Weights of a small mixture-of-experts language model, trained from scratch on English Wikipedia: 22.1M parameters.
Below are experts of layer 2 (counted from 0) of a mixture-of-experts language model. Rows are named router (the router's row for the expert) and show model dimensions 0-95. Each number is 128 + 24 x the weight over its row's rms, rounded and kept within 0 to 255. Numbers have three digits each.
After each expert's rows: "comes before" lists some tokens at least twice as common just after its tokens as in all text. This comes from a sample of Wikipedia text that the model never trained on. Tokens count by the router's weight.

# expert 18
router:152099112111108114139112180118166117126140106123105132170163157129141136164148121160126151104155160140131134100136100127132159139097098127105099154083153171125150096143158143135098084113136133131115079117144154144164139129099140116133149091082083159125121100127108083148136166121119112148
comes before: "A", "C", "T", "S", "P", "R"

# expert 19
router:143115089092155161133131092152092080145104163118090105133142106102170137102152101145148106139127082112172138125115143092149110137147129190166115145170105126097129136149127078097170150116156132108121109136087144123090125105133134122089109122144131130148135121152121119145155134115146144154
comes before: "ed", " to", " of", "ing", " in", "ant"

# expert 10
router:086147183094144098123110145147116134134142146136134128091158143114105142151119149145156111143143159118135133075103155157117140118092134101117144173147109125113144127112107130098139094093104071128138125093122158069159125142164120147140162117097122145092130149137126145093154152091133173121
comes before: " |", "order", "#", "ident", "very", "*"

# expert 21
router:150125080124126132123137141093120126163142152172131159159132099098136125098147104092128147151123099118117149148111141110135128120166218135181163139125138124129132137115069131140128127145140136118152126131102095148071134126142168125112132095139127104168127083142164129119111086118135143139
comes before: "ly", "ion", "d", " and", "in", " v"

# expert 22
router:107127151122107106150140129136150104086134111086177099093150170156131118142123132138120100141151166125134121078122123144139122123115110126087113128100113127134081120097205111116144161087127145115121139116131167077177141140121136099120115133105118141100128184104117150104147163136106127144
comes before: "–", " |", "5", "9", "3", "7"

# expert 25
router:116125090133144165089103101144113147133130153099133147127127076147137136169091109123117129158094154138105125142148141091126097129142159083102115097118137184128146100131106138158163139107139144129121143133133085121145160105076115090066161152120143103143111122186117138115116135108138146115
comes before: "\n", " The", " He", " In", "The", " ("

# expert 4
router:112114134157144178138174140145142126147112106121110151145147095122158131112118163087128121080158123168116094111137154137117148112125141102112157133094131119114149140104133132190093089136117175185148123126107074097149105113139142156096118107137132111084096129163103123118155107131124124146
comes before: " a", " been", " not", " the", " also", " an"

# expert 6
router:108129149122106106151140129135152104087133112086176099093149171155132119144123133139121100141152164123135121077122124143138123123113112126087113126100113128133081119098203113114145161088127145113120141117130169074178143138121136100119116133104118142099128183103117150104146164136105128144
comes before: "-", "|", "iness", "age", "ack", "ordin"

# expert 15
router:127132149136134097097150117130180150129125119142093100142153128125109159122096145160123131139140163117169131137154165165126104088116159136131130134097104123134110161100141170087117181100120125160145102114139134132164155167148133123162135138149121109088129107177098117090143121146099181093
comes before: ",", ".", " of", " in", ":", " and"

# expert 26
router:131097150133144112130125089143161163173144125162088136098126128154157143135157125091143144091093152118136160124139126119109135123131117150108144135112101123192144114118090087130151115142091119161121142148092124161089169124099100112123184145116121106107116130163119135160080096113115098149
comes before: ",", " of", ".", "s", ":", " and"

# expert 30
router:130103166120105104143106134143163136124136126104146090097126133103115142120135148110125129143149096111091120161136092133092166126098138152114135094086101153094127118148174101142124120084149113125091098166140145097120100135163116112166140198142150101151151160117152116105111141160156108097
comes before: "|", ",", " of", " and", " (", "N"

# expert 27
router:198144120133125121088111115130121129134147118157112148119135173125077088143141159168155090091127101163092123135133123092082117118129079152153138127134087119115127130111141116118126145093124164158140158119143128124115106146134158123104127162092140088129130144076091136111140157110101149154
comes before: " as", " by", " to", " in", " with", " for"

# expert 13
router:137129137117133131141147136106130128159158135156107122156130149152120116160138136167064114113097081112118143100134102125136155085145125132194158124191116151182149134107139145162091108115121079124112152138121138154112135147106109146140118164125097160119167143126123118075093130151133129133
comes before: " |", ".", ")", ",", "–", "6"

# expert 23
router:144130127166112118095102125135085096116132115157115126165136139141118172079144149118139104123126126133136103111104078121117096183159178149082148126126138159103155120113162129118121121182121151149162086116112118150114117126105159140144112104131135118133104121125147150156067085113132164111
comes before: " the", " a", " his", " M", " T", " S"